Experts of a small language model: 310M tokens.
Below are experts of layer 2 (counted from 0) of a mixture-of-experts language model. Rows are named gate (a neuron's input weights, with its number), up (a neuron's input weights, with its number) and show model dimensions 0-127. Each number is 128 + 32 x the weight over its row's rms, rounded and kept within 0 to 255. Numbers have three digits each.
Before each expert's rows: "mostly gets" lists some tokens that are sent to it at least half of the time. This comes from a sample of Wikipedia text that the model never trained on.

# expert 3
mostly gets: "==", "===", " ==", "====", " which", " ==="
gate0:124124160150129133100105093158182069109160104123126088125133068129125131153093056097129141140134155128091132095141196136060052089091137135099118087191146157194167075140154137142111081158134126136112164140117155166157110158141095182139101117177151132099064118077158146136138122175090130122105166168154137066120172113123104185131165148141178147159116089216125108082140097113132118153159
up0:187144154178153173153099147144148151096111122098131135140128101163131131167114168110152134072154178115163097158159162155087114115118128131110141167157115168140137073082133190105153077197179190118148115162060106119182161111123101078157172116161152173097093136139099145116184185193082095127176129133173114104150164124174168146095127079090122106107144084145118174110162135098132170161152
gate1:148169043149117172146127167170123103112147114118163109135123056127164126128171141088178083152115129090057112148093180198144143104163123143106130128136092130112145066083119124158103145126159154190161098105137179186121111100146144123180097096130160121116166131077112110070071130125099151114166143147110155124142122104120083174143153120150094141119167166197137182137067113128131139044099
up1:159155060082118145157102132151147142152149136124129115093092090189180128123143132070137144153087149164132113164124154150169170097122149164106105108152064137150164103095152069155149096120135112114061097118150206176086075112137088116078153145151163159142103158138079094190104099132182124131196122159104110102184109163133129145191178167106109122152106129192109154160084135128127123081097
gate2:148085124165182102071079088121138127092123139112212131143167096114137121131079141099105111170118160054189109120158092129098172168135116145078072096118207164145097101108135094146186176043093139164113091128085128153122125094147148154139169163161171115156128129098122130073146166131142138116170177112146144117150155100131185160126140093113079062099131119153116150166118170102100124142127
up2:140122167126167081086148083168111152115127080139141095172187124107101175127101150080145112158133141111113134125205129145076116073161144166101076111146113190154140100211132115103158130155185128138150096110085159145139138104123154126093077153107169122138078129150113126132111191078134168104175100175097145160134152164079182088116108111174072092128145143122140183194147196120099134146122
gate3:128136131143102172149127092124134136147054136164154143126102164121083102123124131111134172127109093172116146154179151163056130118099120091089104136134105103098176132156137141107157164070077134093137097149081058109117100133158143120165074114174125188139153118147147090157079120157118173147164196176157108070136166148127171101145145101132176176162119165172161081055191114096182122167113
up3:053199057133114116134110080083092112133127136076098099153171128120154108188113183132148080106090141123082100126131179126147136123100113203098143162093146116134158148085157126207096084065130113146168108098128156155184094123118148161144116118110089097120166126140119164150159135097099109156087142167083096112141183137101095169124139120114129045118122191120153094119171161149137111085155
gate4:070107076113140176168118124125118114179135119147126181087165107094128083137128110133178081108117140094144074129125113065132106193107126168118103094173139176145167137164160103139119145162124122177086136113113119080139099107106185164092102143108078046128132112131161120077085144096172180130112153143133145114138083142075102045079144103197131086126140108070157074161134093125116145165119
up4:086078079092128195187123139073150134150132157089151173068181127141141077111096115108166064129090124117098132129127104134134171173130139181127104068120123158137133113146165128116108164179164140168164128135131098075129135111134188149094105192117089089101118116149122110092105134102139203098119146131069173158170101125118115056078145137184114098099093132092167075133140113166076132114098
gate5:150112128080125091128151106110142162160155135143094130118163151122105145120073189141113101082104144125128128155145131130079118052066063109119126161113117124145161141101107110100161125131162164156142110135117108120145145138138106061133151068147138102080139185107148080145160120146147098127173177083109143107165122172133195060052090136118160198153174056077149114082132217133137133166127
up5:143142077129091075185091067119097128123163160131104075102181133113182102117151133114106103179123120117184121140138097107134147084122099123120119129044108152135183140117119137138152108172111124180204143095121142114110194113089070128089110118130144085083199140138113141170165135098049197112155155154132131144105130142178142125089111192132137181148148096150163140153144155089094172120174

# expert 2
mostly gets: " \"d", " Los", " Bon", " San", " critic", " walk"
gate0:181118091149115159103143121112160108148147137087126138129112104137130185092078086163080100148088126091142085110137070170196121134094135088159137105111135148160154171115145127140115145111121125116138110112115145168123160114047100131144148123159133105147142139137067141119119225113126162158172164150114154137203194161099176187114141145127138157223152101043113099126080180134163101108121
up0:092166145103166077110180139189156175131112101154158168148079106117086134160134125121162147086069117089150148178177144126163071103095073128166116096087053099092144086094118126102147089109122132201160149120121152131222139147101156102209125100111141141141144150129137114163120147144143149115160150126111096151187074127112142089139105090091168154135132151140159111146145083047141119098108
gate1:170149101163141129091146147141151102154130128189127039082124148127095099114087122089157197110129186118113089174133159088147119145067100143106181089151134157156115079146119123178163198126168182175097167127075108087107102079142166097118101150178175116103104117138114127156147122171147150138122166151115110099153048158107150117123117145143161103168169181100135074125128083097125126087086
up1:154116104184109168083111182211105124147125144131110088127073143118080152172107158153146103096196130088098125115178152118128059087105102142087154093158183110139107114125148144133125158169123173166059131182086174096130124161094119101108092114130157093130105181147094144137134114136148075110155101157140171115123099153099121073126139104195156134138190147120061110125130110160173099075075
gate2:193168089157186154119197091113122130153145095123161118115064122182161132113108146139077099129141162147178112107173165133153070044096107117169091124114168112137213215155135125153121127116135179153149093137134165123122117141179108129177132125143125154084115090083169142120130160102079164149165148144112117140147161133100154125120127187114162152142196133140124131163128101130102056117184
up2:190150112154181173091127103144174115098110080073124067093156130138111151162161128168186152106093159112102086094091138161127101104091174113071166094105093187168119155123138088149189086135132126133158135133082137164165104120124121137078145107181157099190104088099151169144122141152110148155076116191071114190198119121144115122119136106073185124124128111176130134133175148095125153133159
gate3:127168164131149113121154112117180084133063135111181144136101081133132085134095137111139122107091186148189083141119138200146149135119065151109145077124110144098142132125134111175141136125142105111160091208156086159081154121142144162141097169161139078194094120131098133188161152128180118153067172077121104173124204165127093149126116119110143160171128186189117107119111075109113147083097
up3:084140087074084136141158166086127124186110124155132166085088173090135132098144113076179156190102057099179136144051152139096126127112121153096134109153190133158122115129144111122125227206112102072107141151189152175158173096130132154143121171174109123124093124137083120137138128122109114144152160117125142139124186098148185116085102155143132155144156127106074159107144095121109122078082
gate4:160131126124117179115107110136181113160122098167175148178085184111162098113130110125146117179071141110107065134128092139132083100158082168124119118157128162163148092132133097175159101180152165134161146110104092109139130092108151149147042134155093149063166140160073127125189176153120108133144144184141128108125182122114182064130093178065156156175135117085115160124128095068168145159091
up4:123170101111172090158145123126204114054128125147138165184089072132107106096184104121095077108127099102185083145160148113135155134137073114162135125138162126178107133074092125098127139100089102141183090149172170126135148132114136086160168134172158161108126156131046063106150136116123175117136121136148136097144134086132113120219135131132165178153175122094048152162152140161106141113086
gate5:147203119155111044058198085100124088150089098183174081173140178096117133146091109132138141071116183135080090122118151162134162156164092137135090090176111133139142141195088139092157173134148189089134089134165117126137064077106119148122121113132168110124207117119084111158115109147086078126139122156076143119126109126115154092105097171104150128097144168142142159105140137118135149161140
up5:162155084142138127143086124152174084175087115167245088108077088123130119101088161140117141172179152129120161124123133111111113122151076137134170071126103140117154114143145061159123142111118112158134103062097131107077123145126174143193100158098150090166171148150107108103138144112127123130129077097154091113050106166055102096122135156076089090133131150164112117133089101109082174183124

# expert 11
mostly gets: " of", " that", " over", " about", " than", " against"
gate0:183091181150139102128084177191113137127151132065071079140132117147108116128112180088107174129140156112180127118121077163100166104157110189146139166089169177099118174134166155099124178104131074126129149075105110152095078146160120127126166133172113092158136065082123188124148085108117111157136138157082133130100145138134131155085093139088100170165070081088157142126075150134123072141180
up0:174100210179141157134109176160115156100090111086078164132116136091131106124048177061105180129116146145173123107150139161086127140169126138149143126087152176107158109170087145150075158142135103083120113073139046130097082169164120081142116115153139135118106125106095168144191125140105149154080119161156128079156111169105169150114071143095155167172059118134166151138128156141130113162134
gate1:097125033122076103147113163103163098103172107155047131119119125149149095177101134119100088130101145120098110141141136150176078134169104151109066112154181198102141132130185139146106152107113157189086121136093146168159104178167127156105164082118175082107121102107126118096129142151138197173118085135094140128143035137104161103121170127152100162100131115169162154169149117066135158142119
up1:129203159055172119071149119111157079157109109203167148129117195138073138081159082140152125094150152121110191085147150156091126100081150194127137194137115161164074132130133100127178149152183114096135110150072146158113124107116104091118169104115099106088115131107108129073135167161125126141130144083137091150121151097150115132180073107154127081108098174157154135136105158151169105180168
gate2:187111144106164114122149148080134158115110189121116120096134084148181146133152143137135188136096120108139139199108119107058132102117089152146114095158102186120134121161149090090130144122138120168117100166108126190107106109126110151176155078101129097139108075185101133101121098164184168172192203155126114093152079163089170126102114117076099150056158163106160112167163184149101174149147
up2:174131116126142114118188143076115199157151142096124129147129126157133154096190129096176172170136121118157125135113080123064132152139122096162057145099110111118164084181137138076090102170073131170122067135113129186096154118145108113145079108111159133095146051190083079122116165161102163092176188117134181141136115162086172146097096133098116143137105173112166139160118138181131167117169
gate3:214144129145142111170128119160146100136141101100122102168112100117132170179167164114064114123136059121137105165172140079120131113187094095119115172214128197105109097118118076136159140149104141123062099114160147122134058102203160100122136118160118130140137126151120105099159163084155149103088126170053113104135058133128140099166152157122117092117124106198165132147148113075165163136140
up3:222146097097119132167147143137123130155164097127126091139150196166116162103124157119106144131099085043118136144087147128175106071149085100158115121180137156163082142134069116147093170134128111195089115137149122108136109116192079112139172184173099145123152126170125162124128151150155071098121147130037135155062102121102115108116127046097110160159133094134149129100114162123170150126174
gate4:136136157156139139122186152123103083124126118156090124119140161185142064122123165164158136146136107096091124149161157140118143159101103169087184122216115118135196146107170159126171126165155124137189123163200161142150211158131171121157105130134132050149174173147207129100106112153158122094067093117133124108124076121172114084146081146106118133153096153114156100096071138150117155118176
up4:095093154078123187101142116155129128091112137131087089142149148164104125131113123093076127118075165137180117121154099163148147104112065109212146121117118130128087147141130106057166083165135067158139127115054125129109110145140059116116094157093134125120173148106161118091131117111112112141165121081120139093169154183106172128086181076124212166110113143184184182132147064090132102128123
gate5:119140128141144103152138090084190156078124161127110182180099168082104147097144166146156141139159185083080126130107133110167126092130100085101179181183037164129141105118160100124110090163069139143139139163112108084127100109132086123101153119180152135144163115115108100158153121144127109113161161109118156100144083137075100126033131090090142136168087165089202143091095102128173123089098
up5:142179081092158132133143114100166085129167207181106146133149154082135148139186171167136158108119150091063121160100172144155126120110136127090128116175065151129094139096166124176142129173109131150142112097100102102156133166137105090110165167149149118174146144124176126131166095144161102117170167112156098039143148157096087146121129049107117060105148191156165149156188146129153135095177

# expert 5
mostly gets: " he", " He", " She", " she", " they", " h"
gate1:111132110142082107173117112127083118135101073116128134078191127116134191208120132108183125114082178132089164133135161101202081167178168109102131061114100120105132107114200097187127147163149111160139156115133148133135072182100100138122123187145132119079127120116108119128160124223175133131165091150130112159074144103107133141121086128135147153126143153114086130165174076153188105155112
up1:147141179135164153132170130142111111168083139152146100108179118071171142137134091099143113076128156107104129130078155052112100187113148158188155113166115155107169127120120148109132093088096097124098129134067104138148180117133179126184089109149121187106105102153130172141123100167142168130144126210071087120092100174094112107144162104131146149105163119134158118096196119112081191144040
gate2:134165154142160177113166098114161161171153163133144080156139111145116144181108150130118150096101111149164049059169173115148138130144141164147116151084084157132149142132149092138144117031138083205132124126117116116145112085129097113141112105142116083151109153193136129131098107105104118075159101081107166156093082100136094112108109172098123144179251081138155147125127081112136116112179
up2:138092156072111151102140142117151134130127104178162191144146148201160100131136155109135091086133122135174128136134114096173179122038121154117075099108102143137162054116132141073144215060110130209134108111104129148151153115121117121102133136110156172147163088160116161101144180115102115182128139150126125160129175116166103111128147129130122168096072155069134169104059071073110141129141
gate3:084128140087161127191136072120155116166103107138147112062175086150125139170117112101099060072110178124159078081086159117161157081142165155149146087145150192153139097140087137138071123159121149133162147121134144120112168156114147165126124130071172107151082165144111139105187085147165129088159106109144113141108128137182162161142148168132160079138124209096182095193077142129132150159096
up3:172113163163102143148151153127096176078177171154095108155185174117126182125120139076152136137129113127082160199162127123075160177108093116147079140158100095102146184116126142104177117082064125128110132113118123181116118077115143099174136153186077174102151073155114132112162173080108141157141192147086154076174181145090130094105114093120099147099144095111108157124182131109162152170127
gate4:142113104136081107175132099159125101064084147096136145154105156112079130101165117134109126137076193097101141130139138132094204186181099176110144058136112169127124141138114089142130136148128096126163106106110074115153122049109123115108144114178121169151112152182086088068163102124149119069127073057087154122073099086145105121104130105121066103115159105157154083189152123156134104117171
up4:154113117134126126173097083144128124122093120111113071123124096162153147127080107119113136089157167099111095065091130177086154152152139138128052141110117149112152093131130117073087175185157049150191079122129086107141163061153116125126178140153121117135121152191101050106184096114128088077105153108105164157097095064114080123106117113096086078133158117088169093133127157111154103092164
gate5:222147132087129241159105090168134079115101130154163104115158079148195154079194110108079092132083149104168115094079127148106138130125104152129098100133157150127125086175178115114101142143116130113142147146128141180142131113147149138112116099144135088108173156107149164137178105178166082139103096101084130086118130084134141133120045135133103166135163167162163133184112121098152075132170
up5:153148177148138171117091078079133123149126153176099114129183131156155145140085136062094145106112123122112102126074177142106119131152088161092113146172101129160111136200139115134172146145121146120103115076165131146189160159182126156137203123136122126037188129144119117155192133077061171068128143169092161145207132107167110129171118085143148140138128114107153108105099097184135103124123
gate6:143130109130123130095156165140125050126139115123169121131111129108055157098071079110094146064166120077130112099064139175138116131092154123126128157103068190172137112092134103126196098123130149103173141139076169114151181107119126100142200092157135125070133131118101164069185133169133129097072096114112092128178162088119171107129118182097119083098131116112098149135131164111171084153188
up6:172139148153129167156108180085151120082050134177102140135110117113169177125160096116162164144091113092174137112073127115111154101110170124077096093128102122158150157168090103034128114082121221137131136121144066102127176131156123075158205133094178141136158078141130136105128146138126128165068170151120109132112108069111153131126101200106162110084163105142129101126133071123126121129140

# expert 0
mostly gets: "k", " right", "ā", "á", "ö", "ap"
gate0:140131091089149185112144114147109139147082131151133133127213184143111156118066090143140144136137154132116065129168152154118187118152096165103156155178121116174147155139179135136145163170077151183105145110095113146117144187060109115112141120128158086152167083111126167051137159117112040074097114125186149180184123166199185136134107132101129148125123111080138105142095147122128106118107
up0:141116131121122105104111082127122148085173167122150061078135109175189097110087114160184153135145134102077118123158120164150141119092121098104112125140085151144216066164075090130136124053116168130113159147151172130139074111123121088126113154096118114064125147100123139083146100107155138103224118139136168174181171106092113091083135080129139163112138148083134107151147107130079088116059
gate1:130146160070140160088115063118137103118128128150105135072146129117145095108074161127114147115125094129194135136108135184146134143132109153121105081116143131180179071155092120116151112152092120132148140152118151184096074074163102129106120137123153123187194151101082090134090082158127048111108134186105137110086091178109061138129174117089143161131076100160140151047153188093169138159108
up1:145118137112134063151150098136133160147106130193115135084139109079153173163163152158151089139140095105186151138114113161143078198102132165073091101097126203122171134144126107140089120109118160172168114128114121147149110117204170141128149121153168099170177129146172136148128123136089102066124063142127127103135054136117120134108137146074143173104105150101111065108123186104193215120152
gate2:149160135205117141109084144164116106123112110135148165126176151149178155082141144099103145135039161099158112118162137105100153141094164107119163079128106108161120121080104147173166172157138097134106122210113135125161127157168175137129146097174027178140122101091175160128120109125115111155114150192182121160180145126147091078168122112078124118147177152102104098118064090179139110130106
up2:041167138194118114149086126131192156073110098122165147141154115122187154089116101148127176142078110061154105070164107106137129182108120143104119097133121120131136147119196150166091150102141113179146121148109119138088142116144153134158120120143177169140130098127131164167088156082101141128096159162145142143099116221125072157107111183090100086186131122142077123145091105149111169095055
gate3:101148090168154109091135151147171071093130141121077151074108205088104085130158075174138198093115125085159088199168172064126124114154089149108155104183137179121119078129162152130139125151137142116110090156072077120138090069114139122130111137125115088118113090105116140174107119106134132103142150151187121176137104143073117124112144105137132099140124173118049104084116101133106100212124
up3:109170103145124096121141124158196077173103117135120165090135186086169112109163136161159139131103157095162093181134123099088160161147060169120168122163164177089110139090133152149150101131093156111083119148066071123161113143127202091121133116173134100113098061145157133129076091133087172108113127157182151175164198135158119170124166118123135107157131172106084076078154115078113130160133
gate4:142144119166139131108150085139089117063167131105085195086108087197129152094138103101133176084133100167152095120114137178167139095090095136135159036109131126109154125085153115170134124124082184155141124126061143165097086114117101129150230131162193133115130142079133149063159098157078125135122107117112130161171158157117173122087183073110132145157170149124093120127147110103121131137161
up4:134093082127146140122126072089150109080158111134149187140172074127114053110109115160103171116165150158123119127151176161167073108161100147178103111123131139164153116105158065113093055139155181118119143086081200145125143100130095181079163091099199077102084172089128076099139122150152170149148137108140137132118138131151127134128158149158081098128127118074179101120111103145058100145091
gate5:132157107113129094149158173157107108057103111161137143120186101104116165171128124140160145161142131139090121160107147158120096144124126152106124126074126191215137121130108165141159175190161169113159141120104161142175087100066081134105174129067162082157127088082123102136137149112154057095081121112140151171134148071120117133035139101123173171119119182142105173187155135093144145142159
up5:160132150138116119129148147164138114181153181118180118118164132147114089088091132100140102162090078122186156142157109148109140096084100137087075119149144134086162104073163080123138131103093062148073151144090089109121146102138108119199060162154114105119122171143167135095106055132137113132203154203124047088182105095111114105165098180079128094136136159147126174140147161138113118127152

# expert 1
mostly gets: " to", " would", " can", " into", " they", " will"
gate0:111120212115124114107108141151108113113068178115135098149078079137191105131099122129100198148084115155093138102185140099096159125131072154064090061076133186098168113141147154152121098164121106148143101126157155188109080127098101123096135135173117148112099112138181152123154187094093097116121129173139164149177118170108171121045131091151109101155112126109112094175125148157166171126167
up0:159119147114101127131083166117100115084100139093155125119156083117167151165065115110076116089117108187121137133143141127110148126106071157089107097094105140084155092097148137107111133205129127112101136140172151119115133177139105176127143119191176114083113064145165142098160163131076090171169109124115102123146096149073182145042075148187104122144147166179136141204122122127192105179111
gate1:146140111102119081117149166178094126135086135078129122153186126216091171178114074129153113095081097149120116131125171139130091093097139185154123122149112152126084149091170159170147184139180123202104156075151178143091145157082101195089179126108116144145121125122116127095208175134132105187116103147086089169106135100140119113170078123156131093133147103161157155137175142165113126160160
up1:139085085126126156098130135101130067099116110138100133134163095163092138163109128076111098167117104147150112166101179158160103113140169121179151108115078170125131124110199116127130167146187140197151111120098112090105153180123147191081110083152153133128077103097111101130158123109155148205151118140084083166117144208120106148171088139137137117170168107146161156111107124177034086164169
gate2:173096126152089100070178080123127102077144131147142159123167084144095159164112132128208137160090070091145126105125174102113132129174143170079137085111177150120132128148077167115152173122173174142085059098139153101178135181086154119116123117191114099136095131100120099106117140091142155132093112157149116149180056084119134199154153080137107131171145116108106170151141121074149066142116
up2:179084125131125155105117151161154129104098125165153107126151148060062084131117142127190148137126123119160131078148139125063157140120154127064104044115145208127151129162082159129148194124138125128113091153113120126117145108064139132145115096133151139124130052104073139097127187107099121133069101175148144120181105090091165117155192061095078134154117155122134125122108185093158131187137
gate3:115142108203062122150157121152132161112139158128153086120142129168098110111103157116185168173123105114133118191075148197175122155102177125088143131113088104133140107142205129111110127108156118140166112079083132124111160154090132204112127098103117099105091143091111138138139089122065148154140177128151150086114139149095161119057150119151109219171130156117114119139151157160124088029156
up3:118110129109096116127138080132161125094116180101199100144166161132096156160129141128164095096101140110092117177129161089110151108077159082164126152164105100102131132123191149080176124109157154126109135137129046127122076105142227163125139091112032120097170129110094143064145167092087148137134147139154124160075140174138085089097131079129113154092125139125161093129202129134154138072152
gate4:129150130138122106076148144148140211136154166169133059079144170125144115101164130154125123095067154163096119135132169159130156079129144111164086109142084148167140070123124207116159066054142135130072136113155139189132100140150160122167134115121100086136138119140158188110112079097119166140173148116099172111125117182120150118092070181193116199085104110100115143090124124130145188130120
up4:158145109125121087118201121130135109129122169124152051105164192153141157055114102127135137084068177111104092154114126138105153131115120113160101138155118120133156094123133165101182098079176155126114165186105115158108128128166167123151123117166123056120133163083160216150136078120136164179159193158099153127135151154150138102095098136171060163117118138105116192052104143087133157123131
gate5:166123130140133117124099125128161144095083059154127077121121080154091144133117140187141147084117156072121166147077158124117108135079144113157176104137117162139138126109126095122148134167068096173128073152083167091130189147146126068104178106160127185093111150148093182095192164132130140112152102096182071149157116153148086099088101129137066137123072110216101143125181112108144161176126
up5:159140171108078055164153128103125092095092170099143114097093113104078150113151134184126112130133165103148124137114127136152074169088106117085152148122148196137129102109161134101129121124063141208167116130132133096169137084189134080102141115170157199080091089150116184123119127044093165117153084105163107125096096165092107135136092143190095178120082115172124132113142124098101185116129

# expert 10
mostly gets: " res", " moved", " loss", " movement", "ask", " Rally"
gate0:122136140135135099125153076069145076130126129093167144143089107143124183185135140084096114175092128136125160119086126162079128152127085088084110139153131130172198150149119130131148147141069168124194133119130169108178086088127093127132115117147076134182143177180094105056117119139154123135127164155093164138150102123136182151095104115128139166179122083078087077151188093028125151125160
up0:179129164160130112104145139088191104143107136139144091142087141151075189130072141165178123130138108121135096075122120110152115133095139096079046139038103158094158108081159136119194109155171117133128126138123132083126113128103097132179186091134134143095058111166110161122152100248155131135151187185137099179145123130118130129105126145140152155133055098131162107124112140112127138139159
gate1:127106124135077181144185133117139123105154130164115116101129100113139169113084115095176118083135132154151088176167152112076157166136141071097147100140089146139143128102146139198060163124157175134166063143117180183197160071124191113095125174136144141096126157124122170131123102094105078126186075150159105133109146139133127127127127165104094167164097125095094153127094060096181147060163
up1:098176099084109079115185124159101150121163151175143130072115138168155163147187117143087120085123177159113150130096068152163098133155121171142087139124108196089176181085120167127141093110101107126120139100128147073170095072089182133082112132092165120126109121118188120156160111118125135174158110087133089126158154101114154071148136152071148148132162121066200137143121084100081101113181
gate2:175131093066148151134121157105164095182118129130142110128184106173118132157069126083060101130149183131100056147095170112128090141150164125128103105186090108197098133148144108163089141102099111056140093164137160152159125113120150105168163189197118116076165163107128172105096185117139095146146170108126113146052171101168118128119133083118157124119162136070138076115154160130140117141122
up2:180156114057108107134099112119203056119147180155144116144151119155130135153060146078126155148143185133132152151101150169169104120153105127116121143195059146148092150133188118144119159105154123082137147162132192136122129089127188090115151133179127094081176177128132161147037157113139128181113166084127125143061145135149132148153129120150099127124175133127145071099107135130157067108167
gate3:156140106109179098077109156120096083156107088127120094174139144130145172096114132097120129136169185127171168142087103144147115059149128111136102095131121181162175134132154156091140110150118172100087157100125163153171107058163115088096194172163106123153165129121083174133138121137038125148199184154090080128134109117119212146163120145116157133146187103074113115151100147072150137126140
up3:109150063067144090117100112088142131148089137175125072181137135150119167113161181085121087120141135125123138106068079149117145047131132158102111098090117156132166153173148166056181121149112129056135192142136142081128159120144182102131145123134107137118124114144132179107132088115072149134187136131128122119129137099092197126154115125162134167128207130107143126105070147045147090125181
gate4:129109091128121129092165180138136113135072178099113140152189148139087087041097142089154094101091136074133077129120186189122133104184137151142114138073098106155130193147160146206105125106124130173101155141070122123153139086106138147138134154168110097151139138161151202099194175182147121138138150143119108104140147174123117135128089119118166115119191073163161116105148189152139112142081
up4:114148130206154177080120125144081112120121072120093189094161153118086060146151044127143101162134118128125168120194195146155089130197112130109107105148127149141136152130136145179090128123140127100114155133125148161143097107133121123136145135133131132091142154098160130155106135156102206147187138126127126088060158147056116110142110129074199159196127137141157125143067103092102173077097
gate5:125098102186147130117141143172126097100118101168134131140137142058126105186166139135126165125085104134141070085155139069082165135154088139131135124149044178075160110065133114138124097148098152138130160140143153111104091097110147107090065086168157132077124086080100116051159155165151097121133202164167141097152185179163173108133124136159159133133166153097144117166121125087131070152153
up5:128146096115086129085163159176091161122162131128142102143072063124102188104118119050114105070082085150160081102167094120144105145114080132116088155136158131151124079108096144080154146118213170118077134138138116119156118105127158114139103117159092157149128169129096096157140142116124055150163088154095126089117142158125152170110137196176133114186136052079162120139194151128136115179131

# expert 14
mostly gets: "ing", "ating", "ated", "ling", "ue", "ation"
gate0:159151162149128149076156164128180088176116144117098114133112107109084150100143140121111123102113149113090190166074142148077124127181172074129127136140128090170141090066150188127180063134128111135127116219113148152125148088075078121114109120114065165166082074145118085135159113187104128132075149178093148115144089144117155159148083123134144138107120128140137110158068111166105088185180
up0:150109154137128138153139115109089064162130122125097115141160106141118094103087157098041119029165188141131120138083107143083121120182111112087094127122116125161135084105126129129134132162090134103060097218131172145092157115069140133097164170173107122135140123151112084114165084184061100127107155181115196126101099124129096142107084144125153152107102133142186089113150164163080133142161
gate1:192152147132151135157126126151116074099086109128079142086181134092094168067094071098142121115089137126099147089095133134130152229147104216181096127128098104144193138158152107175136132130140160152161099156072117152148146108100129178087119152134135102146149086088124100083116150139065143137112088167086097139097066194135154104086066139120114096126102162131150164154122129143154115096149
up1:215123191145129172119182081123093119106136182156086135089123126131102133069170122051118149083129089183172125107167164100121171148164163117104114091101103117135133152130146160137126148134136152097180132157092100127133176208118139084113076107129125176160185135122113078128176157140058114079153112144067126128154118112125143116152071067137134119122130126094175124106125118159203138149142
gate2:083090165147077165097124110144179126124157145180102134139159075153104109124084099097153188119133084088105127111111167158141152134107138083095081120142064107183153078108186185173113168114145117065097096159127140122108118167126190085120065080200135113171147108171126130158181144155183132092114153087140160150079123182129124169145077104107107152166138154138102104133172098111131131130150
up2:110151118137112075085113200172166193130088181221164141122095097102176072167141121068169128125124115166133136160107138173127119109110107105097150122124080160194182180096145172213185122109105147094143172124130145107137154076147121111107084100130127119167110119151112147155120174135171144115115175128148125140113133108127131099125109143116105128090144175159127073060171108147164166130089
gate3:084148130083095147174110075130166128134117117110120133085086170108100136188136110104128134153131230107099147113135147156139168188146107096096127101136126154116182133161114156138151142066088114140109066127130054080127118102158130096117203131135131178167155112094150141123118174109160073102069123174138131105133110153115126116153066117064152163109086117059107206170118096110135129130087
up3:128185133114170148118112113105135132108078073174106145178125113094054108117144066166152133110125146103148120136128162145098160113175135127160119155128140204175126122150171151156103138162141121092088098108132179154152126153127071080032178139139119130171194104076146112136142159096057150059127168082129135167142126136115145061143156125119139155140110094070130185167132133141108131112191
gate4:134110127184146141143192125124108108122176089101088119142130098087108131044095158121212058144149091104152114076156149140149134131115142080102041088122130122115144186089123158126139167096181136148167140118116156119084104070083145074060163150143136115129134103178176139115164147113092109127118107154105156125164208127152176130129127147139150125096165082072139155131122126201136155135122
up4:108096111139138074130120140117148130090182126134151097117125099124139143184153115074151126121145120094207173142139146102137159141100127136098126069095122155134089134104127104120147145106160183164146106127152109125095092067125146168138145100083076098145088165102105118161166163142159056147117173053163175143129174087177140094163152116113171066111170104085075122144140066163055172065140
gate5:136157130134174216102156128160053160122128151132172152115115145113127128109086127136125133101049148143134087167168130101081170110076161099116140144114129166081149147090104072167139139098143118113166144108126099148147085108133160113155064146154138122166126159201122152136101160118202152133130127116144119180082178083104158196137109167123112136148154122080077081053085138140170098081108
up5:131116147106121150112153148168124125060061075127133125113114102177109123128173183147139155096148151153166099149197106126105113076125210173157100167123059125123108110160143129104138141113112099112165115106154071201094129061149125102114082128144173191180171095190065107116107086080167141133103093147132137134145130090091122155101123131136118181113124160096103114117124092091118069165164